From a checkpoint of a small mixture-of-experts model trained on Wikipedia.
Size: 12 layers, width 384, vocabulary 8192, 40M parameters.
Training: a variant of Adam for the experts, 4557 steps.
Below are experts of layer 7 (counted from 0) of a mixture-of-experts language model. Rows are named router (the router's row for the expert), up (a neuron's input weights, with its number) and show model dimensions 192-255. Each number is 128 + 32 x the weight over its row's rms, rounded and kept within 0 to 255.
After each expert's rows: a language model's description of what the expert responds to. This comes from a sample of Wikipedia text that the model never trained on.

# expert 0
router [156  80  91 162 122 154 120 114 115 176 149 134 133 116 129 108 129  79 116 181 119 211 172 170 121 103 248 143 128 157 158 131 136 131 151 167 127 132 159 193 114 156 126 109  97 145 172 136 117 145  29 155 149 129 243 125  99 122 135 156 128 140 106 119]
up0 [118  56 131  89 139 121 135 126 165 100 100 164 121  72 150 149 130 127  72 109 132 124 112 124 112 157  92  76 189 101 120 119 170 137 113 184 116 114 196 167 114 142  90 177 156 151 145 125  99 108 148 134 134  61 167 150  97 168 145 142 109 115 135 118]
up1 [133  95 109 103 113  89 123 232 135 135  79 167 147  91  92 106 145 101  91 117 125 135 120  98  61 107 172 112 130  98  86 138 183 197 136  98 105 165 125 126 107 121  74 162 107 110 122 105  83 114 118 136 139 100 175 115 167 140 124 110 108 136 176 156]
up2 [130 133 104 112 171 148  88 119  97 108  77 117 141 120 150 153 121  80  76 102  59 159 142 103  75 106 106 137 112 184 135 149 160 105 105 146 123 100 107 114  69 112 141 115 167 187 125 120 116 129 117  72 166 103 139  92 118 176  87 140 133  68  76 106]
up3 [159  38 120 111 183 170 134 119 117 112 121 132  97 146 176  69 167  79 103 158 210 175 118  94 106  74 152 147 141 115 166  91 150 121  77 113 121 111 172 153 151 130 141 139 111 183 115 112 143 147 141  95 187 165 133 145  83  89 102  78 127  91 190 117]
up4 [180 154 127 134 158 185  73 165 120 111 109 161 139 120 120 139 114  72  60  98  65 117 119  78  92  80 145 128  76  69 118 129 143 127 134 143  92 156 170 153 123 149 115 179 111 144 151 136  84 133 145 181 130 112 168 112 100 129 183 101 125 131  45 128]
up5 [130 115 140 154 178  90 112 142 108 110 110 108 162 134 107 156  94  48  83 163 128 133 149  87 140 131 165 100 129 125  73 125 148 123 107 151  79 137  74 130 151 116 167 104 123 189 132 167 125  97 153 118 103 157 182 109 132  73  59 155 128  74 135 101]
up6 [121 109 125 138 170 159 154 114 111 187 148 121 133 176 190  96 169 102 126 106 122 113 151 116 156 135 170 132 142 101 113 121 114 136  89 146  81 111 138 135  87 142 129  95 112 122 146 132 111 100 119 124 145  88 162 125  88  44 128  89  80 149 160  73]
up7 [189 128 126  83 189 166 108 123  68 103 132  92 103 107 157 184 164 160  94 130 164  99 127 129 127 137  73 117 167 182 124  85 104 162 174 154 174 154 170 163 122 112 120 108 174 109  88 110 119 151 154 116 154 130 163 117 156 125 153 141  92 100 154 134]
up8 [127  82 149 143 154 122 188 209 180 158 136 177 115  76  97 149 144 167 113 179  59  69 132 118 114  98 116 111 137  90 148 228  90  59 122  98  86 185 141 120 162 103 174 118 147 144  76 148 101 118 135  63 152  76 140 132 152  95 126 109  94 136 123 125]
up9 [106 126 122  73 111 163 131 126 160  70 100 141 166 127 146 140 115  89  86 136 106 124 165 113 168 120 156  83 127 101 116 192 186 130 184  85 122  88 109 125 108 146  95 117  93 136 159 154  83 129 151 105  88 125 156 102 117 156 226 182 117 121 163 116]
up10 [178 139 129 105 115 107  94 157 159  96  70  81 145 138  82 116 160 129 141  73 102 141  89 142 150 123 134 114  78  20  58  70 115 196 135 203 116 104 156 124 108 124 122 155 126  64  91 102 103  56 145 155 160 141 157 139  93 132 130 107 184  99 103  97]
up11 [143 112 109 142 161 114 171 109 111 130 104 114 123 132 200 145  98  75  67 101 168 160 129 111  97 110  82 119  74 103  78 126 122 193  78 152 159 143 108 162 110 141 124 138 183 133 172 146  93  62 149 197 106 174 130 144 151 120 140 105 125 111 105  99]
up12 [141 146 114 110  91  65 124 239 125 125 126 141 129 169 124 101 135 157  96 149 124 143 102 116 132  93  88 127  48 155 139 163  80 164 117 112 115 122 149 181 102 155 100 117 197  80 163 155 155 106 147 185 168 125 122 102  95 147 155 141 103 167 170 151]
up13 [ 94 114 119 135 120 121 181 108 128 130  79 140 128 139 118 154 109 174 123 120 153 101 162 114  88 149 120 168  77 151 158 143 144 180 125 163 138 114 126 153 133 138  79 200 117 109 102 122  97 123 112 150 168  82 153 141 115 138 165 139 108 109 122  93]
It responds to: Digits in years, coordinates and statistics, plus line breaks and nouns like years, area, life, career around biography section headings.

# expert 7
router [163 167  98 149 121 130 138 127 134 128 114 142 166 172  61 160 123 184 124 114 124 115 122 140 179 131  55 135  59 155 167 115 123 144 112 120  64 129 140 103 144 127 140 129 144 134  82 118 120 144 105 143 113 102 232 117  41 144 136 145 131  55 155 155]
up3 [ 91 119  66 128 135 161 127  77 133  94 187 111 139 117 104 147 178 135  99 120 181 200 132 147 114 103 135 107 102 109 126 155  87 194 108  66 100  89 156 115  60 134 129 185  55 135 135 116 110 147 160 120 127  82 150  77 142 125 170 130 162  68  95 120]
up4 [137 133  93 138 111 100 104 138 104 127 145 127 104 141 111 133 175 132 105 146 113 167  87 115 129  76 146 159  73 113 119 118 100  87 115 190 209 135 175 100 139  93 101 105  94 154  88 132 116 119  91 150 160  98 141  50 106  67 138 111 147 120 118 147]
up5 [180 130 160 128 152 195 162 191 161 149 164 115 203 116 163 135  83 171 122 139  72  89 110 121 129  96 160  71 103 156  91 156  95 133 145 120 155 145 129 104 102 130 115  56  89 115 120 135  96  99 118 164 149 118 114 121  79 118 195 208 156 164 143 150]
up6 [166  93  86 186 105 127 112 132 143  87 122 110 145 139 123 119 144 177 142 139 130 162 177 131 170  89 161  73 186 175 181 140 115 107 154 133 117 147 116 115 103 128 113 111  74  85  83 124  81 132 102 121 145 145 161 122  88 121 152 139 154 132 118 193]
up7 [146 101 102 142 164 190 103  98  94 128 113  75 154  94 147 122 115 132 126 121  68 123 124 161 154 152 141 127 146 156 154 168 111 140 116 141 149  92 175 138 140  71 178  91 132 146 148 167 115 133 197 166  91 139 167 129 130  50 155  92  97  58 135  95]
up8 [ 95 139 119  91 181 129  93 147 144 113  62  68  91 168  89 147 120 197  85 147 130 149 161  91 155 155 117 121 118 129 151 170  93 151 145 138 114 164 150  99 138 126 122 140 126 135 109 168  72 101 146 156  90 123 176 107 122 123 138 147 155 127 134 161]
up9 [118 118 177 164 160 174 131 110 142 144 109 123 113 112 160 113  97 173 135 153 127 160 176 101 155 152 132  74 167 164 139 149  93  41 136 131 106 118  96  71 160  94 172  82 123 125 195 155 126 146  84 106  99  70 121 186 119 155 125 136 127 100 110 178]
up10 [131 144 119 142 171 138 153 159 137 116  92 160 143  95 129  94 105 142 123 125 127 134 118 168 154 113 163  80 147 102 122 147 211 142 150 246 120 170 105 163 176 126 107 127 171 117  78 127 107 114 107 164 184 118 175 115 110 107 153 176 159  70 138 166]
up11 [ 88 152 144 152 138 119  71 149  96 131 139 106 138 156 124 161 119  96 129 125 126 125 149 129 116 109 165 114 176  91  42 117  99 101 152 116  93  96 150  34  99 134 106  95  95 100 149 162  91 108 120 116 133 183 127 146 117 106 121 169 104 160 104 115]
up12 [ 79 145 140 103 118 136 205 108 122  52 130  99 166 188 111 120 148 122  96 142 181  97 136  82 205 105 145 111  75  94  89 139 107 147 137  83 119 165  97 102 105 151 118 161  88 126 187 144 163 158 113 129 139 162 178 173 105 144  98 107 163 138 144  73]
up13 [107 135 138 121 144 194 126 140 155  99 164 130 135 151  90 144 115 114 134 126 110 109 106 104 112 116 165 106 105  62  95  97 124  59 105 141 109 152 186 165  96 110 124  92 145  66 120  90 139 176  56 217  82 123 130 121 151 107  99 138 106  93 144 161]
up14 [118  89  85 114 163 174 164 137  98 116 156 136  80  83 118 162  65 141  93 112  84 132 123 133 150 106 145 115 153 136 106  61  89 109 191 158  99 115 122 159 116 123 148 136 105 141 105  76 163 184  93 103 173  86 173 118 164 140 104 207 140 105 105 103]
up15 [127 119 124 165  85 126 109 116 142 189 150 139  37 105 128 142 145 117 140 151 143  99 132 164 113 113 120  60 107 121 130 132 121 138  89 166  94  91 128 141 151 111 160  48 100  55 100 102 128 104 133 140 111 155 124 114 143 175 148 111 163 112 111 108]
up16 [151 123  75 122 137 182 157 141 155 141 113 127  96 105 101 106  55  75 101 123  49 166 206  81 100  68 149  50  95 122 165  89 168 140 108 143 156 116 172  72  62 210  47  86 141  88 130 137 165 147 120 122 165 121 151 159 165  98  90 146 120  95 101  71]
It responds to: Latin species-name endings and technical or explanatory prose words, such as -um, -lla, is, are, used, and LaTeX backslashes and underscores.

# expert 6
router [ 99 168 113  43 110 171 145 114 131 125 168 146 161 181 185 174  48 108 116 103 158 115 105  97 184 126 155 135  59  57 134 153 108 132 148 161 175 134  77 132 122 146 127 101 139 124 154 124 131 153 129 114 120 127 108  98 120 100 179 126 136  78  99 100]
up3 [107 117 137  86 159 149 122 144 131 115 199  98 149 146 185 143 142 141  59 156 180 129  98 119 155 141 148  82 117 102 155 152  62 103 139 160 135 115  90  77 109  97  72 112 104  79 146  87 105 131 157 125 199 124 142 163 121  93 132  34  96  92 132 105]
up4 [115  98 100  93 106 149 113 150 145 145 114 111  91 152 111 161  70 137 119 148 143 160  94 109 149 167  94 110  32  76 155 159 114 189 147 145  96  53 204 113 137 157  61 132 147 149 175 122 129 118 118 126 183 130 138 107 110 102 114  89 147 158 181 119]
up5 [107  93 111 130 150 177 139  86 166 152 152 107 152 143  80 158 133 147 110 131 130 189 123 106 121 136 136 105 231 114 107 148 232 136  96 121 112 178 115 161 102 110  88 176 130 128  94 146 151 148 143 165  80  97 146 186 123  69 144 125 161 130 160 100]
up6 [ 63 106 116 128 113 133 201 169 167 120 107 145 103 104 116  85 136 135 136 119 103 119 116 128  73  92 141  87 162  86  41  79 125 154 108  56 111  71 139 144  93 109  94 122 124 115 126 148 141 119  80 161 131 175 140 166  90 116 134 116 148 191 111 118]
up7 [123 104 156 183 108 180 186 144 177 156 178  93 163 183 139 100  94 100 149 127 110  76 132 168  79 154  90  73 148 116 121  75 136  76 135 139 149 163 142 113 126  52  77 119 117 164  97  84 137 114 126 168 137 119 132 141 101 164 129 120 124 155 128 102]
up8 [132 127 157 126 138 126 113 119 121 129 152 119 133 120 157 141 152  90 151 154  72 157 131 171  75  89 103  87 166 146  88 164 127 122 152 127 131 128 140 189 116 125  96 106 132 155 179 153 111 168 160 141  96  97 100 107 123 136 145  97 181  84 100 129]
up9 [ 90  92 125 128 166 140  98 141 127 193 124 199 127 102 133  85 127  94  90  97 155 179 129  99 126 144 151 157 109 168  73 103 150 181 141 111 134 161 111 141  54 100 110 148  95 202 144 107 121 112 165 118 117 149 133 102  93 110 168  91  83 147  41  91]
up10 [ 91 114 105 133 105 165  85 143 184 130 109 177 104 180 159 180 132 119 130 156 123 135  95  61 111 147 168  76 158 116 107 117  90 142  68 138 107 154  86 102 104 117 131 119 139 131 123 140 129  53 107 119 110 123 133 107 153 170 183 165  87  90  92 134]
up11 [123 110 119 122 160 104 156 123 186 129 129 206  84 143 149 117 124 158 145 130 107 159 144 138 185  70  63 195  71 126  97 119 165 148 132 128 153 187 171 160 125 150  58 101 111 127 153 112 189  69 161 133 117 159 150 118 127 127 123 116 128 106 166  84]
up12 [172  99 132 147 164  90 191 119 101 105 125 135 169 125 174 109 115 129 103 188 167 177  96  73 130  81 138 106  98 165 128  86 110 157 118  93 149 119 165  88 158  95 130  99 139  99  85 137 141 146 136  92 100  94 130 112 145 127 171 106 118  58 107 132]
up13 [170 111 121 144  99 154 182 204  81  82 123 112 166 118 120 187 138 163 149 114 122 196 123 141 102  88 120 109 126  78  74 131 151 108 139  78 152 131 120 129 160 148 155  72 155 108 137 122 116 154  55 107 119 124 130 188 111 164 165  66 115  83 135 111]
up14 [113 103 163  86 144 204 130  78 139 124 120  99 154 150  91 175 147 140 109 174 103 140  80  70 155  63 132 115 117 125  92  95 128 150 145 148 113  63 120  95 125  69 165 172  84 152 130  92 189  94  96 120  92 107 138 106  84 143 167 128 128 136 155  96]
up15 [ 62  93 119 161 117 140 193 156 140 158  68  86  90 158 131 158 140 138  87 185 156  78 136 148 130  92 143 138 155 120 108 117 143 136 199  87 171 118 248 137 130 119 148 128 104 180  96  82 115  66 137 137 139 134 114 175 103 184 135  92  75 103 137 112]
up16 [107 115 129 209 124 128 170  47 110 160  89 124  79  95 148 125  96 153 102 123 159 152 119  97 130 122 131  98  79 170 149 130 182 200 194 101 144 157 153  65  95  83 108 130 182 152 181 122 150  97 114 154 118 109 149 137 196 174 137 150 122  63 137 140]
It responds to: Words in film, album and award listings and biographical career prose, such as film, album, Best, director, and suffix pieces like -eral.

# expert 3
router [ 48  66 119 173 134 130 104 106 116  91  68 111  79 179 137 152 139 120 105 205 121 106 128 119  91 124 148 131 177 172  90  71 153 116 122  85 130 118 119  90 101 115 127 151 163 171 124 130 107 104 142 117 150 180  95 114 171 156 134  99  87 160 155  90]
up3 [ 98  66  97 181 169 133 123 115 133  62 221 161 107 180 103 144 167 157  77 176 171 176  87 130 116  76 182 126 122  95 123 176  78 143  99  91 126 131 135  81  81 163  94 155  84 134 139 160 162 191 173 109 135 144 162  51  92 123 108 100 138 143 123 119]
up4 [119 117  97 121 150 105 184  93 133 106 149 172 158 170 168 142 174 107 103 166 108 121 128  92 143 182 126  85 118  75  93 159  45 151 145 121 103  82 123 147 132  47 157 162 135 137 130 147 148 136 136 185 117 121 149 103 185 123 176  82 129 121  77  85]
up5 [ 98  85 186  94 114 152 158 181 118 101  66  88  74 101  74 132 132 126  74 101  96  92  62  88  59 132  83 154 114 120 157  72 114 138 128 119 175 127  99 106 118 212 131 112 125 154 139 152 125  78 184 140 109  86 132 123 158 115 138 104 152 101 154 118]
up6 [ 92 106 138 167 137 158 197 170 123  85 131 164  84 160 149 137 102 160 139 129 115 140  60  88 151 109 145  86 174 145 117 130 209 147 120 140  81 153  94 149  75  83 124  98 108  77 117 101 164 101  79 163 128 157 138 146  79 177 164 103 105  90 114 156]
up7 [133 134  88 128 122 172 172 127 117  70 192  89 116 142 113 127 122  80 131  98  96 154  98 147 114 123 156 134 104  98 169 112 141 153 157 158 139 179  88 127 179 104 177 148 173 145  85 120  84 139 125 126 144 137 147 177 120 156 199  67 122 146 135 163]
up8 [ 98 140  85 156 109 157 123 115  99 152 139 129 142 112 153  88 102 127  96 106 122 176 185 155 124  99 156 106 151 163  83 108 138 141 143 152  92 143 198 120 132 105 126 108 124 176 112  71  86 114 104 158 100 133 148  74 136 110 140 122 162 158 128 163]
up9 [161 132 127  92 151 123  90 227 158  79 142 127 119 168 138  83 120 139  88 170 151 208 108 129 109 101 104 148 137  71 141 119 113  83 156  97  96 180 186 110 105 160 128  52 145 104 162  84 171 110 156 134 193 135 150 100 132 115  89 130 116 167 106 142]
up10 [ 99  94 107 163 134 121 129  74 160 188  99  95 158 126 122 125  86  95 114 159 125  94 164 121 173  68 151 129 106 130 155 147 121 145 142  75 137 123 127 100 124 205  89  36 105 179 146 132 168  83  64  68 129 174 163 104 148 182 112  92 100 105  89 150]
up11 [143  79 141 109 145  95  68 183 163 147 113 129 143 123 147 134 122 116 125 180  97 126  55  86 119  41 125 102 147 110 147 155 174 108 134  85 161 142 138 138 165 151 159 142 111 160 151 178 162 119 137  53 159 119 128  91 119 130  69 189  60 140 165 149]
up12 [ 93  75 102 136 124 124 138 142 183 131 182  69 127 128 141 193 136 145 124 110  83 192 142 178 171 139 196 124  79  83  97 130  94  79 156 163 168 134  93 150 116 132 124 102 115 131 210 128 124 112 127 116 181 148 159 124 151 107 130 147 134 110 169 148]
up13 [131 140 122  71 152  89 132 118  97 133 159 109 144 158 131 193  66 138 102 132  90 125 128  95 188 103 146 129 121 108 148 202  95 159 160  91 133 205 104 124 108 147  84  84 133 123 160 148 181 143 151 107 156 124 134  90 164 171  68 138 128 152  95 151]
up14 [128  77 126 133 174 140 133 165 165 115 105 148  98  97  91 142 152 112 102 176 135  92 114  96 218 150 142 157 108 141  57 125 135  64 126 140 119 143 130 107 173 105  82  89 121 161 150 186 178  98 151 116  82  93 142 160 121 104 152 105 123 126 121  57]
up15 [172 103 107 213 144 107 170  84  91 128  93 237 150 164 127 121 124 123 181 131 168 144 190  83 157 212 129 139 126  96 161  66 133 120  84 146 128 113 135 107 143 137 145 125 145 142  95 164 113 134 195  91 120 102 120 145 112 146 216  64 100 135 111 125]
up16 [151 102  55 134 118  89 104  97 118 150  98 100 109 157 116 124 126  75 103 182 131 127 130 112 126  51 113 139 154 153 117 135 133 148  82 106 137 122  52 136 166 155 130 172 105 151 120 161 159  81 156  74 119 164 139 130 141 106 151 168  73 153 133 109]
It responds to: Table pipes, scores, dashes and sports words in competition results and league tables, such as Team, Cup, League, medal.

# expert 4
router [148 158 139 113 154 100 109 151 124 129 130 127 171 141 130 141 208 122 141 162 126 128 117 112 102 105 126 130 160  84 116 135 113 106 189 123 130 142 114  79 149 157 100 200 120  73  87 119 153 120 198 181 118  71  84 155 126  66  94  87 123 145 121 162]
up3 [135 114  74 134 153  63 133 143 105  37 137 144 135 102 177 166 124 158 123 173 164  88 150 146 103 167 152  73 109  90 145 142 149 103  81 148 124 133 150 137 172 154 114 130 132  65 128  95 127 190 140 145 146 134 160 112  53  88 177  68 128 139  81  94]
up4 [134 113 141 131 140 167 144 168 116  92 141 143 115 141 154 134  91 177 128 142 152  95 149 110  98 124 164  91 166  97 141 128  96 120 129 157 166  72 108  84  83  97 130 119 109 123 138 124 133 108 105  81 146 139 141 111 136 144 165 120 148 131 122  82]
up5 [128 102 171  71 132 105 128 139 138 155 107 106 115  89 115  67 112 100 105 113 113 123 120  58 109 124 174 148 138 100 137 116 206 128  90 116 208 154  59 102 144 142 124 118 168 182 150 151 183 137 151  94 127 105 147 139 123 125 135 154 148 131 113 153]
up6 [138 116  93 102 169 101 137  88 112  93 156  96 173 152 209 160  86  73 111 186 147 159 166 138  97 159 140  87 127  72 134 107 175 121  73 103 162 156  96 109 168 117 101  62 125 107 121 139 128 149 191 154  87  76 140 129  87 138 126 107 172 167 105  79]
up7 [120  99 104 150  77 171 121 179 151 133 166  55 117  94  84 130 142 145 117 181 147 109 136 113 137 144 144  85 149 159 200  88 125 125 168 156 151  84  80 172  70 139 117  84 148 135 122  84 114  96  97 170 186  94 155 142  95 112 117 133 161  95 173  97]
up8 [127 105  99 142 148 163 222 101 164 121 166 139 148  97 146 172 124 159 112 136  94  98 146 163 160 130 182 127  81 153 202 219 151 148  75  88 158 156 120 167  92  88 149  51 161 142 109 149 128 157 125 112 118  95 141 110 135 145 119 129 151 154 123 164]
up9 [122 134 140  93 167  73 137  91 129 162  94 134  95 125 109  92 116 138  98 174 149 110  71 119 129 136 166 102 119 115 138 124 145 177 101  99 143  82  84 141 109  89  99 110 106 150 117  36 145  94 127  62 161 131 136 142 134 121  98  97 162  77 110 129]
up10 [ 81  99 119  72 146 106  83 145 130 174 132  67 114 164 145 121 172  83  93 129 133 113 140 108 132  61 149 129 150  43  60 138 153  74 126 119 152 146  98 171 125 131 112 106 148 179 111 120 151 151 146 106 183 109 138  98 136  85 152 185 137  67 122  77]
up11 [ 56  99 135 184 102  83 129 136 176 114 121 166 125 180 163 170 128 151 105 164 175 157 158  85 136 157 116  98 128 153 151 126 155 156 128 109 145 117 120 109  67 119  98 150  97 182 140 120 165 100  51 158 155 130 143  99  74 107 147 114  80 131 133 101]
up12 [133 111  96 159 116 149 137 174 141  77 153  88 124 109 139 149 157 165 126 223 120 147 123 130  96 110 161  53 119 152 136 105 126 101  77  75 122  29  67 155 122 153 116 121 157 121 108 159 170 126  96 152 142 162 129 162 140 169  94 179 158 117 123 150]
up13 [125 124  95  57 129 143 119 178 125 124 121 108 127 116 147 140 131 211 109  87 207 137  96 133 182 139 161  85 120 120  90  94 133 117 221  75 169  80 167  95 119 132 122 148 142 123 124 167 162  45  78 193 212 144 142 102 161 129 136 111 136  81  56 123]
up14 [142 124 104 116 124 137 142 185 123 112 130 106 152 193 118 114 165  67 124 139  79 206 120 110 122 150 124 199 112  82 126 219 135 201 134  92 157 154 156 138 106 160 123 161  98 102 128 157 174 111 150 115 109  97 148 110  89  99  90 142  77 123 166  48]
up15 [110 116 127 140 129 104 139 137 163 150 110 144 142 119 112 223 129 155 115 129 135 129 111 167  73 105 103 105 101 137 129 158  64 115 118 122 148 142  71 134 149 123  90 108 123 131 125 158  91 126 149 138 191  76 127 141 162 123 124 181 111 125 123  55]
up16 [162 126 126 123 125 143 149 127 135  91 157  95 170 133 100 193 146 133 141 125  72 106 152 108 111 113 114 126 102 122 175 137  59  65 154 126 142 121 122  67 189 135 128  91 115 139 149 151 132 109 146 145 154 139 126  75 165 107 124 146 166  94 144 168]
It responds to: First letters and inner fragments of personal names, often foreign, in tables and credit lists, such as Andrea-s, L-é-o, Am-alesh.

# expert 5
router [195 156  84 136 100 111 152 170 133  92 150 147  95  32 118 105 129 161 144 101  97  91 156 157  88 151 100 135 140 189  67 144  93 145  76 121 125 135 153 182 137 140 145 134 119 113 154 136 105 140  86 108 122 105 129  94 201 133 104 126 161 167 116 137]
up0 [143  93 161 149 165 150 116  99 128 140 127  64 148 128 128 146 119 121  80 121 132 113 120 120 138 125 131 108 144 165 123 139  86  82 102  88 176 194 163 112  90 150 127  75 109 163 218 195 141 142 150 155  66  79 159 110  87 139 106 170 173 106  79 133]
up1 [152  90 112 127 153 101 109 165 155 120 151 111 161 118  72 164 146 161  89 155 156 187 130  89 126 153 103 154 172  87  92 129 187 151  76  63 113 172 164 131 114  77 132 112 115 103 168 120 130 106  89 108 133 117 148 102 133 130 103  67 164 120  89 133]
up2 [147 119 103 119 162 109 125  52 111 140 124 136 158 124  97  77 128  91 120 141  74 109 117 110 168 107  93 145 101 150 142 136 134 165 168 128 144 141 145 148 106 127 159 151 170 122 105 170 132 146 188 162 136 101 116 117  99 131 138 145  95 126 133  90]
up3 [161 142  72 172 163 155 145 114 129 135 126 158 132 117 114 181 111  97  85 125 109 140 113 135 101 136 143  82  76 127 153 142 154 175 127  78 130 152  88 171  58 180 114  76  85 109 135 110  50 123  55 116 116 128 116  73 111 119 147 110 172 124 234 155]
up4 [102 117  75 119 106 140 117 154 141 116  79  78 117 146 168 136 127 127 131 175 170  93 198 150 130 135  75 100 102  76 130 178 113 109  84 116 102  70 163  90 112 111 137 136  25 136 154 192 171 118 124 153 185 172 142 124  68  85 144 173  86  91  65  95]
up5 [165 105  95 156 176 171 168 114 129 133 153 192  83 110 173 106  59 124 109 162 126 180  97 152  94 164 169 130 124 107 134 133 135 188 163 123  62 133 105  99 117  93 119 120 147 184 146  63 143 137  57 148 107 105 164 165 116 166 139 144 157  91  53 161]
up6 [180 113 106  94 134 104 110 124 142 126 184 171 141 176 153 123 119 165 140 132  66 133  87 158  98 126 132 106  54  76 145 117 118 194 108 181 173  76 135 124 108 137  68  94 128 123 112 129 153 152 134 118 173 124 149 133 160 118 117 138 104 137 159 105]
up7 [ 93 108  47 170 136 133 111 153 113 116 117 125 133 118 169 155 151 134 160 108 138 154 138 131  92 202 145 127 190 188 110 133 160 134 159  86 189 108  10 140 122 107 133 134  95 165 160  71  83 136 169 110 134 105 153 122 131 170 143  83  72 129 146 109]
up8 [105 120 135 137 138 135 118 187 157 124 132 115 128 147 144  95 157 173 147 173 151  88 101 104 161 141 167 121 137 167 112  64 109 199 131 134 131 158 125 166 108 148 103 103 164 131 124 125 115 113 160 143 157 137 146  81 161  93 181 118 126 116 124  97]
up9 [146 111 131 155 119 168 141  85 128 131 118 193  90 123  98  97 158 139  82 133 134 129 119 129 171  86 158 141 109 137 140 167 159 151 145  61  68 126  93 122 168 111 125 134 167 133 135  77 117 174 190 185  96 140 133 100 154 108 129 173 125 127  85 126]
up10 [127 111  79 162 113 155 141 143 121 112 148 162 106 135  97 115 159 154 102 148 139 107 115  82 150 106 229 116 156  87 143 135 128 181 183 105  28  54 123 120 151  94 138 110 174 130  96 139  46  94 133 191 134 118 137 144  62 125 170 113 152 138 114 155]
up11 [151  70  85  98 118 115 128 149 143 129 127 109 164 112 162 132  87  74 115 137  90 195 103 143  70 126 136 181 117 139 126  96 113 171 136  74  88 102 125 154 181 104 103  73 115  87 136  84  83 117 114 139 111  72 150 111 121  95 143  93 121 103 129  86]
up12 [166 124 116  84 142 127 151 105 103 132 127 161 109  46 165 177 124 142  88 156 161 108 141 113 166 156 148  85  97  43  90 158 118 101 121 122 105  35 132 153 131  98  95  68 123  97 146 146 186 157 127 119 133 142 129  87 162 114 106 144 180 110  31  59]
up13 [138 116 121 100 129 129  93  87 153 128 175  93 124  90 114 127 124 134 107 135 166 168 121 104 130 120 120  98  99  69 146 175 130 157  75 122 138 113  93 118 135 111 129 122 188 181  47 135 183 134 172 134  87 116 137 117 108 113 131 117 126  93 130 110]
It responds to: Place-name fragments and prepositions in geographic text, such as North, South, County, University, plus pieces like Ba-mber-g and Lin-wood.

# expert 2
router [104  71 114 121 167  92 124 136  87 163 115 192 150 102 139  83  48 148 135  73 160 126  83 124 130 122  94 112 144  92 153 110 142 139  64 101  70 137  96 133  91  80 129  41 102 156  97 180 130 144 204 114 136 134 155 174  97 152 167 120 119 113 153 160]
up3 [140 156 117 145 111 168 171 183 149  70 177 131 143 122 157 109 123 144 122 142  87 165 128 153 120 144 109 133 107 109 166 168 170 118 113 152 125 142 153 135 105 137  97 141 169 122 131 142  69 109 120 149 124 156 102 127 103  98 140  87 182  97 117 145]
up4 [ 92  79 110 111 125 134 154 160 168  61 140 136 168 204 140 174  95 178 122 148 123 184  66  89  64 124  93 161 142 139  83 114  93 156 137 116 148  95 130  61 112  62  99 146 149 104 155 169 183 113 155 147  97 101 121  74 187 108  75 139 114 128  78 119]
up5 [ 76 112 101  55 161 129 104 115 146 176 158  97 141 130 158 121 138 179 114 158 117  65  97 151  93 137 106 106  94 142 110 176 157 147 134 154 146 110 124 117  87 192 134 133 109 142 107  95 135 119 180 143 130  81 132 125 114  78 110 118 157 129  63 147]
up6 [122 137 116 130  58 158 108  95 132  75 156 188 143 192  85  62 128 136  93 130 123 157 111  93 139 112  96 187  98 115 128 128  94 141  63  99 120 111 146  76 163 118  30 129 145 147 213 150 119 114 130 123  65 112 172 163 133 121 158 122 131 162 127 117]
up7 [148  48  80 172 174 132 144 155 159 106 130 159  69 157 110  65 111 141  88 161 184 114 106  99 148 121 102 115 159 112 153 162 132 135 123  69 143 150 171 134 120 144 165 125  85 140 181 171 133 140 111  61 153 153 137 180 126 151  66 137 144 170 166 142]
up8 [148 142 125 110 103 113 169  93 105 150 144 145 156  90  68 111  80 153 102 142 108  64  90 111 165 146 175 114 134 150  99 116  37 115 166  67  96 147 155  83 126 111 156 133 102 106 111 115  99  96 143 191 113 171 149  78 122 130 146 190 142 129 111 180]
up9 [177 139 164 159 195 113 105  99 125 125 135 115 124 132 137  65 167 126 122  60 122 149 187 134 144 219 132 111 124  88 108 137 138 134 193 134 130 145 165 121 107 141 165 138 155  74  83 124 186 148 163 173  44  89 164 137 110 113 177 228 106 104 130 112]
up10 [151 117 107 130 147 191 116 152 115 102  84  99 106  93 162 144 149 128  74 174 107 102 146 112 105 113 127  26 111 166 165 147  86 109 115  87 112 124 122  97 167 139 106 156 124 115 173  96  92 220  90 163 115 117 126 120 122  83 101 140 136 119 144 123]
up11 [143 137 117  90 103 122 116 147  77 123 150  56 143 147 139 107 149 171  96 132 120 144 130 151  91 137 157  81 116 167  87 157 110 115 140 150  98  56 164 106 144  62 110 126 166  89  91 131 111 135 103 121 129 122 111 203  94  46 167 104  92 101 176 114]
up12 [121 108 120  93 221  98 137 102 102 165 165 113 127 144 127 172 188 119  89 147 124 157 118 141 126  83 127 139  56 138 170 158  92  63 135 156 128 127 114 154 112 163  91  78 144  70  88 126 163 156 142 139 144 113 117 110 129 121  93 181 111  96 134 159]
up13 [140 153 140 110 108 166 165 128 130 155 132 124 167 137  86  96 111 152  96 120 111 134  86  98 174  87 144 147  79  87 172 119 131 167 149 104 146 115 135 100 150  79  39 123  91 168 131 114  86 131 181 148 123 122 163  66 142 130 146 161 162  86 137 151]
up14 [102  93  82 118 166  64 181 149  85 103 136  84 140 127 127 146 129 104  89  92 131 111 189  78 156 139 127 106 170  99 168 117 168 113 153 199 145 155 159 123 114 158 130 129 100 162 100 136  88 129  90 134 132 105 132 174  77 144 141 183 161 143 141 163]
up15 [162  94 157  65 112 148 106 135 159 140 120 142 157 184 152  98 106 133 113 133  93 120 122 128 117 149  97 120 187 158 151 185 143 125 180 121 133 145 196 122 120 145 148 107 157 170 107 144 122  99 183 153 223  49 134 131 114 133 119 100  89 145 159  89]
up16 [ 83 101 123 227  99 124 131 179 107 146 146  83  86 154 101 173 119 177 119 184 156 145 143  91 125  86 105  99  96 148 150 119 125 101 100  58 112 100 173 175 145 128 168 104 111 158 160 142 154  80 159  83 130 151 133 109  74  88 132 145 135  85  93  95]
It responds to: Prepositions, articles and month names in narrative sentences about events and dates, such as in, during, about, September, early.